Experts of a small language model.
Size: 14 layers, vocabulary 34374.
Experts: 32 experts in each of 14 layers, 4 picks a token, a softmax router.
Below are experts of layer 11 (counted from 0) of a mixture-of-experts language model. Rows are named router (the router's row for the expert), down (a neuron's output weights, with its number) and show model dimensions 168-223. Each number is 200 + 30 x the weight over its row's rms, rounded and kept within 0 to 999.
After each expert's rows: a language model's description of what the expert responds to. This comes from a sample of Wikipedia text that the model never trained on.

# expert 7
router,208,237,164,199,223,238,208,232,179,202,182,159,185,159,217,179,235,211,188,207,173,162,207,224,121,241,217,170,211,186,234,243,170,267,224,217,179,165,196,187,209,168,249,271,171,155,177,186,242,219,210,220,246,164,238,204
down0,185,172,239,234,235,230,228,190,181,161,220,151,173,207,215,218,218,164,249,190,213,210,176,163,165,214,155,156,193,197,231,186,211,216,195,208,161,227,197,149,211,186,300,146,235,209,196,183,219,194,170,180,215,196,166,172
down1,191,250,223,202,230,167,233,213,193,179,189,210,226,184,191,242,159,230,275,190,237,186,220,198,200,163,193,195,223,211,205,155,221,233,194,174,195,195,140,139,185,177,197,185,180,213,232,198,218,226,197,238,219,182,213,213
down2,191,191,190,249,165,198,219,261,237,207,233,259,167,259,231,183,161,181,229,152,218,163,193,204,182,225,215,189,177,197,176,231,227,154,240,174,146,207,206,184,175,224,244,211,240,235,149,210,175,200,204,178,192,229,216,218
down3,157,191,227,154,199,190,181,214,179,228,269,212,201,191,180,168,242,208,205,193,227,207,187,240,174,198,177,262,238,159,240,199,171,239,182,199,220,173,186,222,276,251,192,202,217,225,227,238,211,195,205,214,163,208,233,178
Numbers and counts. Digits in scores, dates and table cells, number words like two, three, several, and single letters such as r, R, N.

# expert 26
router,205,243,201,161,213,240,222,174,244,220,199,182,185,215,253,151,139,197,239,164,188,205,168,174,192,170,206,200,165,200,222,182,150,235,215,205,174,234,186,142,203,118,210,208,186,229,212,184,172,246,190,137,215,224,184,198
down0,159,205,219,209,179,214,174,223,165,182,200,233,210,194,212,196,217,209,161,168,224,253,205,161,244,208,186,191,185,193,236,183,208,152,228,207,205,152,236,213,180,182,182,157,199,181,225,181,200,166,202,230,174,213,246,165
down1,199,215,183,183,196,225,210,199,189,239,211,143,178,216,179,188,239,229,182,186,190,232,171,228,182,216,155,225,204,243,160,187,225,188,173,187,223,142,146,227,167,188,235,169,218,191,176,230,221,215,204,208,178,234,137,208
down2,210,187,167,196,164,169,143,163,157,239,157,166,206,172,158,130,187,223,196,176,116,243,224,174,194,174,208,189,193,170,163,227,190,161,189,168,216,175,197,185,184,235,184,186,155,182,214,202,190,158,185,180,158,230,162,231
down3,246,201,182,208,231,160,262,154,181,239,208,181,163,237,182,168,175,206,198,243,200,182,188,189,191,144,199,198,215,197,160,162,225,194,187,196,200,221,238,180,174,151,171,222,257,238,158,149,256,205,161,192,215,184,194,173
Narrative function words. Verbs, pronouns, conjunctions and commas in running biographical prose, such as was, is, became, he, but, also.

# expert 20
router,191,206,178,253,152,228,239,204,224,232,179,207,190,256,197,192,188,242,220,187,223,161,223,206,222,178,208,220,206,235,173,167,269,196,226,194,225,132,178,221,207,240,156,190,181,184,254,201,214,214,151,224,231,163,203,187
down0,194,176,190,231,218,167,256,191,231,220,163,232,186,187,152,182,195,152,208,217,206,194,173,187,193,260,194,178,149,200,185,225,225,185,172,205,247,232,171,182,204,157,267,239,142,171,138,173,191,176,179,151,236,207,202,180
down1,185,187,147,179,151,194,196,242,231,151,174,235,208,223,199,252,209,221,200,200,248,229,141,203,197,222,168,174,211,201,215,277,151,230,203,228,192,212,213,213,180,207,225,212,200,211,206,227,195,229,201,243,166,236,199,204
down2,218,199,208,255,268,147,171,168,183,196,171,204,201,248,225,145,154,232,216,175,251,184,222,193,271,170,153,206,193,207,186,150,209,200,156,187,172,157,180,175,196,165,244,169,190,241,215,202,167,193,152,248,195,213,242,167
down3,163,191,215,201,214,174,172,147,178,234,176,206,249,217,211,208,175,204,232,203,170,236,169,185,231,213,183,186,204,150,184,205,239,221,172,237,185,226,185,134,248,211,181,139,196,212,188,190,177,185,206,229,177,215,212,179
Romanized syllable pieces. Middle syllables of romanized Chinese, Hindi and other non-English words and names, such as Ru-ic-heng, ni-án, Baj-ariya, plus some table cells.

# expert 3
router,188,212,154,221,226,183,192,208,204,188,218,217,183,215,213,220,220,202,183,243,234,208,229,219,250,188,215,205,159,177,189,275,213,213,172,198,206,203,202,189,222,147,196,189,224,229,213,191,203,187,187,219,224,180,196,237
down0,175,170,192,169,176,179,205,109,195,199,291,149,174,200,181,222,236,175,197,216,242,204,215,177,210,150,198,211,168,163,249,198,192,212,205,215,211,223,189,232,243,221,147,226,190,194,174,173,203,249,162,194,210,179,132,218
down1,168,227,168,181,210,183,209,171,203,209,242,178,179,174,277,224,176,194,174,192,199,144,165,188,224,217,214,253,257,170,195,199,166,187,230,192,221,159,186,202,234,189,207,203,205,215,248,184,176,208,233,203,186,165,164,222
down2,208,154,184,202,174,205,203,227,169,165,216,183,242,192,171,233,248,198,204,180,189,164,216,181,183,194,200,199,190,186,253,192,149,255,184,195,225,203,301,177,157,209,169,171,202,148,229,257,255,216,260,164,236,168,180,207
down3,176,180,209,178,158,213,164,249,182,188,228,190,234,196,240,184,204,220,181,220,179,235,263,190,245,201,184,198,208,138,227,178,189,164,240,286,179,230,159,230,144,118,216,164,199,198,210,167,222,245,190,237,168,204,167,149
Line breaks and spaces. Spaces, paragraph breaks, section-heading equals signs and open parentheses, plus first letters of foreign surnames like D(uda), Ž(ižek), T(annhäuser).

# expert 14
router,216,169,188,214,184,230,198,160,192,159,178,225,232,229,166,188,169,197,178,157,188,185,215,170,244,182,181,196,217,166,174,165,232,163,215,212,154,208,164,216,180,220,175,157,198,155,218,226,204,165,229,191,201,199,201,203
down0,203,208,139,150,206,221,233,190,174,187,185,156,184,142,235,159,177,246,171,165,209,114,238,170,205,231,220,207,162,178,157,163,229,225,191,161,201,187,183,185,212,247,191,195,214,202,271,183,206,173,248,246,190,191,190,162
down1,206,219,180,214,209,193,204,201,199,173,205,246,192,184,165,268,236,271,193,194,207,186,224,167,174,209,191,167,206,225,195,137,159,244,237,216,213,183,215,223,193,244,212,208,241,216,198,158,234,215,158,209,209,192,164,203
down2,228,215,162,197,221,243,226,202,156,161,242,175,143,210,169,194,217,183,174,239,161,184,154,200,210,193,175,250,215,169,244,169,204,195,186,216,205,209,192,200,207,164,231,192,177,208,211,168,195,148,152,193,201,187,268,205
down3,202,212,184,152,167,206,164,220,166,181,199,220,231,207,215,207,227,210,204,261,202,224,212,145,204,172,246,231,185,248,239,203,175,196,230,216,209,117,182,198,203,240,181,206,202,169,192,222,255,177,194,219,262,194,218,196
Foreign name endings. Word-piece endings of foreign personal, club and place names, mainly in sports results and tennis draws, e.g. Azarenka, Barracas, Koolhof, Vistula.

# expert 5
router,202,166,204,197,189,228,259,152,199,236,182,202,183,128,189,225,190,201,250,193,225,182,163,154,241,222,199,236,220,218,164,149,215,226,223,186,193,192,197,225,239,199,173,201,190,234,170,255,170,185,181,226,222,216,221,210
down0,197,219,193,177,164,211,243,200,187,192,174,226,203,166,225,220,166,237,212,195,205,218,179,244,210,160,231,222,202,168,213,159,159,149,299,188,200,178,183,190,230,213,161,116,207,181,227,215,222,187,155,161,139,227,181,207
down1,195,243,178,153,219,230,212,215,182,222,182,150,200,212,226,160,176,189,208,275,198,162,146,124,183,183,167,241,228,228,187,211,248,288,129,191,139,193,225,205,169,224,211,206,174,169,198,204,259,210,209,248,204,240,209,225
down2,199,181,200,137,217,185,168,206,195,200,196,233,193,171,168,164,192,199,245,161,173,228,147,205,207,147,218,166,200,225,240,147,194,209,185,198,244,208,210,257,208,213,197,207,175,176,189,208,212,176,203,147,138,140,226,206
down3,154,186,205,236,213,176,207,224,197,221,179,239,239,216,226,247,199,164,194,186,189,211,183,204,212,203,139,197,233,201,157,213,246,207,155,246,151,271,229,247,193,199,163,175,186,176,161,197,212,187,181,178,234,197,178,220
List and table separators. Column pipes in table headers, list dashes, and sentence-ending periods or semicolons before a new item, especially in sports rosters and name lists.

# expert 27
router,181,187,246,179,229,201,183,166,229,196,180,256,236,189,176,243,203,166,189,174,149,157,191,186,234,166,211,215,198,150,147,186,218,183,154,185,252,206,252,230,234,243,285,163,161,160,183,218,213,140,214,210,167,168,220,137
down0,211,188,287,225,158,174,182,240,203,223,158,204,186,210,176,200,188,282,236,250,226,230,128,241,194,155,172,226,213,237,239,193,179,241,179,248,200,169,201,203,174,200,188,156,214,187,216,248,215,191,224,248,193,144,166,234
down1,209,192,150,199,224,193,198,167,195,129,227,170,250,209,213,197,210,202,239,219,171,205,199,223,222,234,144,185,237,187,161,190,232,185,209,179,206,153,195,170,181,176,155,195,187,176,239,202,177,215,226,153,165,180,155,192
down2,122,152,243,232,190,173,219,190,184,180,244,233,181,193,213,243,209,167,176,208,204,217,252,172,199,164,192,170,201,188,199,215,176,218,211,205,247,167,212,171,178,204,217,157,163,201,205,219,140,200,269,203,202,193,210,240
down3,216,185,178,177,256,231,189,211,206,215,156,291,247,212,194,185,197,158,140,219,192,177,202,201,156,144,198,225,215,207,197,189,136,172,201,239,217,189,198,241,239,229,200,215,202,234,235,202,221,210,239,199,143,251,201,207
Sports rosters. Tokens in football and racing squad tables: position codes MF, DF, GK, player name starts like Tig(ran), Dim(itar), and digits.

# expert 19
router,200,202,192,175,171,225,185,206,205,200,230,191,218,155,165,225,225,160,219,238,205,216,161,184,147,185,230,204,212,198,226,209,156,235,194,184,181,208,229,215,160,188,230,146,217,198,209,203,152,252,182,161,183,195,199,216
down0,194,184,201,213,214,195,218,196,134,191,197,191,198,181,196,201,214,195,219,206,186,219,212,183,139,160,268,212,153,227,198,246,194,179,181,184,201,223,190,138,230,260,204,186,197,174,175,198,208,144,190,211,234,234,196,163
down1,176,212,197,184,212,206,182,187,215,191,228,278,251,207,183,205,200,225,178,174,184,154,182,197,162,191,230,197,256,146,171,191,215,216,190,179,186,196,239,194,232,217,183,217,197,201,231,212,211,215,219,217,217,182,181,255
down2,209,227,173,225,172,204,207,222,201,181,171,222,209,194,188,164,179,190,238,194,179,231,174,229,191,240,228,225,205,163,195,192,210,210,229,211,152,245,194,211,198,204,153,198,220,191,157,205,221,216,233,157,263,209,179,178
down3,204,182,243,233,171,221,219,208,186,172,179,208,192,164,181,251,135,234,180,161,214,176,228,204,215,205,221,197,200,204,215,219,210,169,176,202,209,214,196,174,216,202,200,205,171,186,221,189,177,216,168,198,190,210,173,259
Verbs and auxiliaries. Auxiliaries and main verbs in running prose, such as had, has, would, can, not, took, plus to, for and with.

# expert 31
router,206,171,286,188,195,219,211,212,185,212,222,187,169,239,183,202,166,164,164,182,194,222,169,152,202,187,214,183,159,204,195,205,170,227,199,239,230,188,256,168,214,206,219,176,156,165,206,223,204,213,180,196,207,198,239,234
down0,175,215,223,194,188,257,165,231,223,145,207,230,197,221,219,219,249,156,158,258,236,220,206,214,146,245,206,162,241,186,198,239,146,221,187,220,207,162,216,111,195,175,231,210,120,246,190,232,214,191,157,174,189,174,198,248
down1,144,215,212,214,168,189,225,166,208,244,255,208,229,208,163,202,189,169,174,251,101,193,171,213,181,147,186,196,235,230,196,233,179,139,186,163,160,157,226,173,210,150,215,221,191,187,241,191,230,167,231,164,227,212,239,201
down2,210,228,201,188,141,193,248,256,271,245,247,144,210,217,190,190,211,167,181,179,192,190,178,206,171,175,168,195,208,210,174,185,228,197,216,246,175,234,186,173,198,245,202,209,306,221,249,233,203,243,166,189,228,249,208,237
down3,163,160,233,152,210,196,195,168,199,194,220,189,186,225,188,190,194,255,240,238,216,218,200,200,203,167,207,193,147,203,183,235,166,147,168,200,240,177,153,280,215,155,205,177,186,202,175,277,160,158,207,171,149,189,186,260
Scientific and medical terms. Tokens in biology, medicine and chemistry text, such as cells, disease, syndrome, chemical word pieces, plus is, are and can.

# expert 8
router,221,223,141,156,125,204,196,223,233,197,244,174,214,149,192,231,230,225,154,202,205,215,272,222,172,153,203,198,185,150,170,264,211,138,209,175,188,187,215,194,196,228,157,211,219,151,211,215,215,178,186,152,145,233,239,251
down6,154,227,252,227,201,242,222,220,201,229,235,192,218,239,217,217,166,173,204,196,253,177,220,203,164,162,235,184,269,193,230,232,181,201,173,252,198,193,169,179,233,231,265,245,202,199,217,235,202,198,188,197,219,187,131,200
down7,174,196,200,175,167,179,196,122,285,198,175,161,203,199,155,198,204,182,201,168,186,209,174,238,167,174,204,231,191,190,187,225,264,283,235,220,227,194,233,169,190,181,249,185,178,186,221,170,248,251,165,231,170,198,154,251
down8,215,246,218,206,198,181,207,210,251,136,213,148,231,199,167,155,152,208,186,218,181,135,159,232,204,204,241,160,207,210,218,259,209,165,195,226,213,171,175,210,192,167,239,157,203,168,199,207,224,218,167,225,166,226,210,208
down9,202,188,128,232,167,223,162,199,236,237,216,174,201,174,244,224,187,234,174,132,194,226,206,174,224,206,223,223,194,123,228,158,205,200,195,219,243,234,247,175,196,222,179,209,213,152,229,188,216,217,162,163,192,206,210,153
Dates and prepositions. Spaces after month names in dates (October 10, March 12) and time or place prepositions like in, during, after, of.

# expert 13
router,201,209,137,193,176,231,193,171,231,158,202,247,187,198,228,155,161,217,197,202,232,225,213,168,208,231,174,192,195,180,209,134,213,207,241,240,181,187,163,245,164,190,174,241,232,158,222,248,160,224,186,213,195,238,162,207
down0,160,186,197,159,216,204,214,179,162,266,210,151,191,215,196,255,195,178,174,247,196,213,217,276,183,166,130,250,178,264,254,216,234,168,195,148,139,153,186,178,216,182,232,215,212,247,232,231,277,179,210,177,202,156,272,223
down1,188,161,210,202,221,203,190,188,225,155,171,178,150,227,176,194,137,258,221,168,214,159,105,207,193,214,218,219,142,189,195,206,220,197,256,195,195,194,185,160,246,190,176,232,219,231,200,207,224,245,221,200,166,205,182,151
down2,219,208,193,164,147,259,144,235,211,203,178,156,163,215,199,187,207,238,149,190,156,222,234,194,275,207,197,202,212,175,184,215,164,173,160,199,146,241,214,221,192,138,211,206,217,166,178,222,155,228,157,201,215,196,235,197
down3,201,163,182,187,202,223,211,169,234,166,192,232,163,247,246,232,247,219,215,215,166,215,214,222,165,207,195,211,180,123,169,226,186,230,264,171,221,266,190,175,166,227,224,157,301,231,202,167,205,172,187,231,192,188,205,190
Personal names and periods. Common first names like John, William, Thomas; periods after abbreviated genus initials (B., O.); sentence-final periods and closing quotes.

# expert 6
router,221,174,231,213,199,156,185,222,158,218,232,148,197,187,217,218,204,196,199,195,228,215,182,214,139,185,206,157,208,205,180,172,191,190,170,221,208,158,211,153,203,242,215,205,227,200,193,224,217,262,277,227,222,211,254,212
down0,192,196,170,235,205,199,168,213,236,194,208,171,190,147,187,211,200,197,175,180,200,170,165,199,275,238,198,190,149,169,192,192,170,253,221,182,212,200,260,228,215,239,215,194,128,207,221,197,174,207,159,234,204,204,243,189
down1,221,165,224,210,203,200,200,195,223,273,209,228,178,162,213,225,149,180,185,234,193,194,185,227,125,230,189,204,257,196,186,172,212,124,201,239,223,224,174,254,197,226,184,177,198,189,190,235,206,210,184,239,225,166,214,167
down2,173,193,216,196,203,186,169,225,202,222,145,176,197,215,172,185,164,166,224,173,180,210,249,184,200,224,201,142,190,193,264,149,234,185,198,195,192,179,190,191,187,179,163,190,177,211,232,176,268,231,198,201,148,219,212,204
down3,236,136,222,164,210,214,79,173,213,199,175,190,165,207,245,239,172,241,210,204,135,268,200,198,159,260,170,165,125,242,266,203,181,165,249,207,185,153,186,164,165,170,219,226,263,192,193,189,157,236,190,175,169,227,190,219
Action verbs. Verbs of movement and action in narrative or biography, often after was/to, such as moved, went, began, led, took, goes.

# expert 18
router,180,237,270,196,225,189,235,259,183,242,196,212,155,174,245,144,193,171,216,199,238,191,173,207,208,118,225,206,176,170,154,270,173,166,208,213,228,203,239,188,167,180,227,229,209,202,182,117,174,179,135,217,237,180,190,166
down0,180,223,181,191,217,214,229,169,210,220,189,185,227,208,149,162,219,157,190,188,192,228,199,231,213,203,220,151,234,207,237,250,171,194,158,164,176,220,240,172,266,217,168,220,217,176,166,198,227,182,170,267,119,170,169,173
down1,218,249,187,180,221,196,225,172,181,183,179,157,210,178,181,194,140,155,219,171,189,158,162,238,134,246,192,155,203,256,219,216,231,193,215,199,171,208,196,208,202,256,191,178,221,199,172,181,222,191,223,222,200,158,101,262
down2,222,266,184,210,238,172,197,204,183,165,163,208,235,211,209,177,192,163,233,158,210,191,254,174,201,166,173,227,226,199,185,151,234,234,197,262,248,204,200,201,164,203,172,181,235,193,189,184,237,201,208,195,195,172,171,218
down3,206,162,165,188,233,220,172,169,154,211,202,201,173,197,178,210,204,215,237,247,210,229,190,226,223,223,201,202,199,86,202,220,216,143,218,164,251,164,203,192,155,194,239,177,140,252,204,194,208,187,178,211,188,195,199,216
Topic nouns in headers. Content nouns naming a subject or field, often in infobox labels or section starts, such as film, album, music, species, personnel, information.

# expert 29
router,225,229,205,204,219,210,143,213,182,214,158,164,188,209,199,175,237,205,225,185,174,226,214,169,249,222,218,203,141,207,231,265,206,195,248,191,184,224,177,245,195,158,195,231,209,237,192,165,142,266,190,233,199,187,198,194
down0,201,201,155,243,119,204,215,220,255,175,214,248,214,188,183,238,236,186,232,162,194,247,193,191,190,218,222,226,217,194,160,155,191,201,252,190,204,196,205,200,182,223,191,224,236,151,193,209,157,201,210,183,173,136,205,227
down1,202,198,233,204,187,205,149,184,230,202,209,186,190,192,223,200,215,175,205,198,180,180,208,171,231,260,170,182,242,158,224,206,247,228,224,208,220,233,199,187,227,187,202,240,200,187,171,215,233,177,213,203,214,208,154,239
down2,184,185,222,160,181,186,157,219,178,187,187,185,196,223,169,192,178,200,193,200,202,210,211,185,162,159,262,183,207,185,168,188,233,238,182,246,221,228,140,210,217,194,202,193,195,203,201,202,204,221,209,187,264,220,171,200
down3,143,240,136,214,173,182,205,220,213,204,225,226,181,203,188,236,201,235,207,203,171,165,235,205,149,215,199,150,216,291,166,217,224,192,219,196,259,242,194,186,156,155,198,234,174,223,194,205,221,204,201,206,203,181,190,199
Geographic infobox text. Periods, dashes and colons closing sentences or infobox lines in place and census entries, e.g. "County, Iran." and "- Elevation", "District:".

# expert 0
router,189,168,181,197,191,208,212,200,149,174,206,194,228,179,197,182,190,219,211,239,161,180,218,235,148,209,147,212,223,225,247,165,245,224,243,231,160,203,163,231,224,186,175,169,236,201,224,181,195,167,202,195,210,207,175,148
down0,202,174,214,185,244,199,229,218,239,257,219,159,188,221,262,140,219,138,256,204,190,166,241,210,221,209,188,225,207,181,195,185,209,193,223,138,222,183,210,259,222,183,211,166,152,205,291,202,182,195,185,210,242,202,185,210
down1,222,198,181,197,200,192,197,183,199,179,198,144,171,173,190,221,208,201,238,192,208,164,231,214,220,215,181,185,181,204,135,187,176,198,199,206,252,204,191,191,172,162,184,207,227,236,212,155,202,205,205,218,209,224,156,174
down2,155,171,176,191,154,188,212,206,218,199,207,205,227,194,202,256,194,191,213,156,229,222,153,222,220,202,174,139,205,228,186,174,233,254,227,246,223,206,243,219,264,173,246,197,250,153,235,154,179,233,220,220,161,226,215,187
down3,231,182,201,195,211,173,235,146,174,215,203,226,197,174,168,164,184,223,243,196,209,199,195,211,225,211,144,214,212,244,188,236,175,170,213,215,228,204,199,184,188,188,242,172,188,174,124,215,227,218,219,162,196,190,187,193
Foreign name fragments. Word-initial pieces of non-English proper names, especially French/Spanish surnames and places after de, La, Le, like Sche(pper), Pu(erta), Lu(isa).

# expert 22
router,128,185,204,190,202,159,233,159,240,158,181,179,209,201,260,186,195,218,182,240,164,189,231,208,182,177,127,238,214,228,240,201,259,176,219,208,239,188,187,210,205,270,193,191,173,161,168,178,185,210,199,280,249,196,188,215
down0,186,176,183,206,160,181,197,175,173,230,158,187,217,250,127,248,172,220,154,213,146,135,236,200,186,160,249,221,216,215,192,188,159,176,186,206,210,159,221,186,209,168,259,214,174,238,176,196,248,216,179,198,214,224,179,229
down1,212,195,167,225,175,173,197,193,183,175,228,247,261,233,209,173,170,250,244,231,200,235,142,167,208,164,204,150,174,174,182,212,256,213,136,178,236,202,189,181,192,235,198,231,167,209,168,246,186,234,192,188,205,232,165,232
down2,207,247,231,155,237,277,200,200,195,198,255,147,176,192,193,240,187,213,212,199,251,201,181,204,174,185,171,160,177,259,162,239,200,244,235,233,197,230,221,243,221,199,207,203,198,217,244,201,251,266,229,220,259,207,173,195
down3,216,193,207,204,185,228,292,206,178,218,207,252,183,207,190,211,223,151,190,229,181,187,205,195,177,240,247,185,240,235,204,226,179,177,167,179,226,150,235,232,168,152,206,192,153,258,153,172,196,193,209,212,167,203,182,250
Mid-word name fragments. Word pieces inside rare surnames and foreign words, such as p, st, ap, ak, as in Blanpain, Gerstner, Hartpury.

# expert 2
router,220,185,195,198,204,199,180,213,182,175,233,201,268,221,172,169,192,246,214,206,205,177,231,192,153,245,188,234,224,194,255,183,159,178,181,236,218,203,127,173,191,198,223,211,257,191,223,184,216,187,220,273,199,179,221,184
down0,201,213,188,190,190,172,199,209,236,227,222,217,209,168,187,222,224,200,221,244,195,281,216,199,215,230,202,186,215,188,179,217,223,214,216,172,217,214,157,184,231,237,191,207,176,209,230,253,214,198,135,169,273,222,252,211
down1,212,212,204,131,138,149,226,167,188,212,265,186,163,191,163,221,138,219,187,157,214,242,173,225,168,212,212,194,168,196,160,171,186,195,180,136,217,198,160,185,221,200,206,149,223,179,256,226,164,177,235,294,246,178,213,128
down2,262,142,222,190,192,230,186,178,129,197,182,185,248,291,236,210,230,223,222,195,230,216,231,258,180,221,163,218,166,232,213,197,216,218,266,208,200,177,200,210,208,211,198,165,145,197,263,161,244,132,170,197,176,139,156,172
down3,180,196,238,157,200,185,186,209,159,228,149,226,180,163,192,200,214,235,202,154,221,216,239,208,185,261,183,224,175,209,207,225,195,209,231,218,203,204,163,216,186,172,186,220,183,239,208,180,193,214,202,213,249,192,163,182
Politics and place names. Words in proper names of places, parties and institutions, often in election tables and infoboxes, such as County, Republican, Maryland, Park.

# expert 12
router,179,197,172,215,227,250,189,212,196,217,257,166,189,265,195,201,204,207,207,225,253,196,205,160,230,179,173,192,229,225,224,238,247,215,243,240,204,190,199,145,161,233,130,191,181,188,223,191,212,199,258,211,200,211,215,225
down0,196,187,171,166,235,177,178,231,205,204,169,220,218,209,206,187,139,249,209,193,171,256,222,270,235,190,206,265,166,156,181,188,178,190,181,135,189,193,224,215,195,169,221,184,194,211,153,185,182,188,184,213,227,226,163,200
down1,230,221,205,185,187,219,229,232,207,192,213,223,190,252,215,203,198,167,203,234,204,169,242,242,204,170,242,152,222,185,212,180,236,182,161,238,250,180,165,228,219,219,212,200,204,226,200,221,220,214,169,182,205,210,274,171
down2,201,166,194,182,124,185,157,201,202,190,268,168,217,205,171,226,166,238,200,197,144,175,226,235,225,224,198,241,213,136,180,218,136,230,150,230,205,212,186,202,145,236,218,173,172,211,181,238,233,198,229,236,211,194,203,257
down3,214,145,243,174,218,206,197,219,203,194,220,211,216,222,182,173,147,216,232,183,219,262,237,198,181,192,203,195,230,176,176,219,145,255,210,125,205,189,224,198,195,141,240,188,199,191,252,177,189,191,203,246,194,232,193,161
Row ends and months. Line breaks and table-row ends in infoboxes and tables, month names in dates like May, March, and mid-word pieces of unusual names.

# expert 30
router,193,188,192,198,215,154,197,223,216,228,233,185,193,192,193,155,201,194,245,176,200,211,199,161,213,184,208,191,201,188,218,164,200,215,187,159,263,207,229,175,224,222,179,183,168,180,162,182,221,218,187,205,199,199,204,206
down6,171,195,187,229,169,227,250,195,151,261,207,227,171,221,220,194,216,223,205,213,241,240,139,205,146,241,153,220,200,209,148,240,175,160,194,163,167,205,207,227,197,217,199,220,184,196,206,149,183,207,174,232,200,222,226,205
down7,194,186,174,243,189,252,151,202,215,216,222,247,239,219,196,224,242,156,217,179,196,240,170,154,229,252,237,120,188,139,220,173,129,213,281,182,171,171,154,231,221,224,231,198,227,160,186,181,176,215,188,221,248,196,203,241
down8,231,147,163,118,182,180,227,196,236,151,192,168,235,213,166,203,216,223,274,179,223,179,206,136,162,226,181,229,172,226,192,223,180,164,214,218,239,175,232,215,216,175,178,233,217,173,203,200,217,167,197,215,209,194,240,183
down9,264,209,227,199,161,165,204,197,230,190,175,237,163,220,195,238,220,219,157,208,204,285,130,212,187,197,225,154,213,213,211,245,163,203,227,248,210,184,209,147,175,176,212,261,156,200,213,203,156,198,225,160,184,244,237,214
Education and affiliations. Colons, of, commas and degree words in academic biographies and institution names, like University, Education:, School of, BSc, Ph.D.

# expert 15
router,181,179,220,169,254,191,234,210,143,199,174,222,193,234,211,178,181,161,161,191,216,231,242,153,187,260,254,158,196,189,169,214,147,224,185,251,227,243,182,196,160,239,223,175,146,247,155,222,277,212,185,223,181,223,208,184
down0,199,181,195,148,160,195,213,260,171,213,204,227,192,162,156,194,204,193,249,189,183,161,184,171,184,208,196,192,228,169,175,215,278,188,185,151,217,175,167,210,166,252,159,195,224,194,204,158,192,205,233,221,203,179,139,202
down1,208,170,219,175,168,187,224,225,220,155,173,169,171,147,206,195,248,208,208,122,200,206,155,192,178,195,209,169,190,249,237,270,191,183,148,136,205,136,211,208,235,225,249,218,216,209,194,198,277,188,212,194,152,202,171,222
down2,257,237,188,161,164,193,209,211,150,244,197,196,213,224,181,225,169,186,187,188,183,230,285,179,231,172,181,217,212,209,197,159,254,223,178,151,223,220,257,223,228,174,166,198,265,180,227,299,187,220,119,210,183,190,211,235
down3,198,167,206,203,194,230,202,238,178,211,202,148,251,205,242,201,171,240,241,227,270,276,235,138,254,197,222,212,206,190,180,217,184,205,202,244,185,147,210,192,201,197,189,185,256,209,190,211,209,236,182,166,260,223,195,194
Coordinates and measurements. Digits after the decimal point in geographic coordinates, plus units and quantity words like km, million, minutes, sq, located.

# expert 16
router,192,222,179,257,221,210,194,165,197,256,213,199,233,171,212,193,166,208,181,205,166,186,220,199,158,201,212,216,222,173,227,188,183,222,203,206,198,206,216,131,150,196,181,194,155,216,176,183,249,191,166,189,176,174,185,224
down6,214,181,186,147,197,179,156,238,210,213,214,147,133,182,185,154,182,199,231,187,214,190,208,175,195,219,182,198,215,220,271,290,217,234,218,165,165,175,202,211,213,213,196,144,213,221,211,168,165,176,200,232,176,151,179,218
down7,185,186,230,178,206,246,226,217,184,195,168,187,209,243,246,142,194,150,216,187,237,189,208,192,201,215,164,199,209,203,172,205,189,226,196,206,205,233,253,262,225,163,279,141,282,161,175,220,207,152,187,237,251,134,211,177
down8,219,182,147,140,233,192,216,215,235,201,196,176,225,185,171,241,164,198,193,206,212,163,221,192,229,289,182,184,214,187,183,192,204,185,197,218,184,208,173,185,135,167,189,154,226,246,173,185,207,212,196,230,223,184,219,199
down9,171,230,221,186,202,219,221,250,257,186,153,155,219,170,189,166,185,209,189,203,157,199,135,156,249,179,243,196,182,252,191,220,189,239,233,198,194,281,181,218,219,179,231,166,189,238,215,265,201,173,182,231,217,235,199,223
Capital letters in names. Single capital-letter word starts like V, E, N, I in names and table entries, plus commas, in and In.

# expert 17
router,241,201,271,156,218,138,211,162,162,219,141,210,190,189,163,265,202,167,224,190,190,197,162,214,212,190,247,239,147,221,232,203,207,134,192,162,214,223,204,192,262,223,197,155,223,226,169,203,158,229,173,200,170,191,223,255
down0,170,249,189,183,224,207,213,177,258,228,191,195,202,240,185,126,201,176,237,235,157,220,198,249,178,178,234,174,195,202,199,227,218,146,232,213,193,184,216,199,189,231,215,179,168,125,196,207,239,157,181,140,185,167,145,156
down1,190,185,229,193,185,183,221,170,218,223,179,168,211,203,183,222,198,198,250,186,216,267,225,236,226,228,243,212,227,162,187,183,201,178,213,231,198,147,193,219,170,246,191,170,168,203,200,152,139,210,246,194,225,178,254,181
down2,207,202,252,156,169,164,195,231,233,203,212,218,196,219,201,228,154,253,198,207,246,236,202,189,175,235,206,189,248,174,192,215,184,170,211,240,211,208,164,198,188,152,229,214,160,215,211,239,234,180,188,190,183,210,186,209
down3,225,187,182,143,186,230,223,216,187,198,224,210,238,228,179,219,170,198,171,256,209,191,232,277,206,233,185,215,205,143,171,219,215,202,156,195,155,181,165,228,243,207,269,228,181,191,197,205,251,209,198,160,229,187,168,221
Word-initial fragments. First fragments of lowercase or technical words, often species, genus and drug names in biology text, e.g. sh-iners, cr-abs, methyl-pred-nisolone.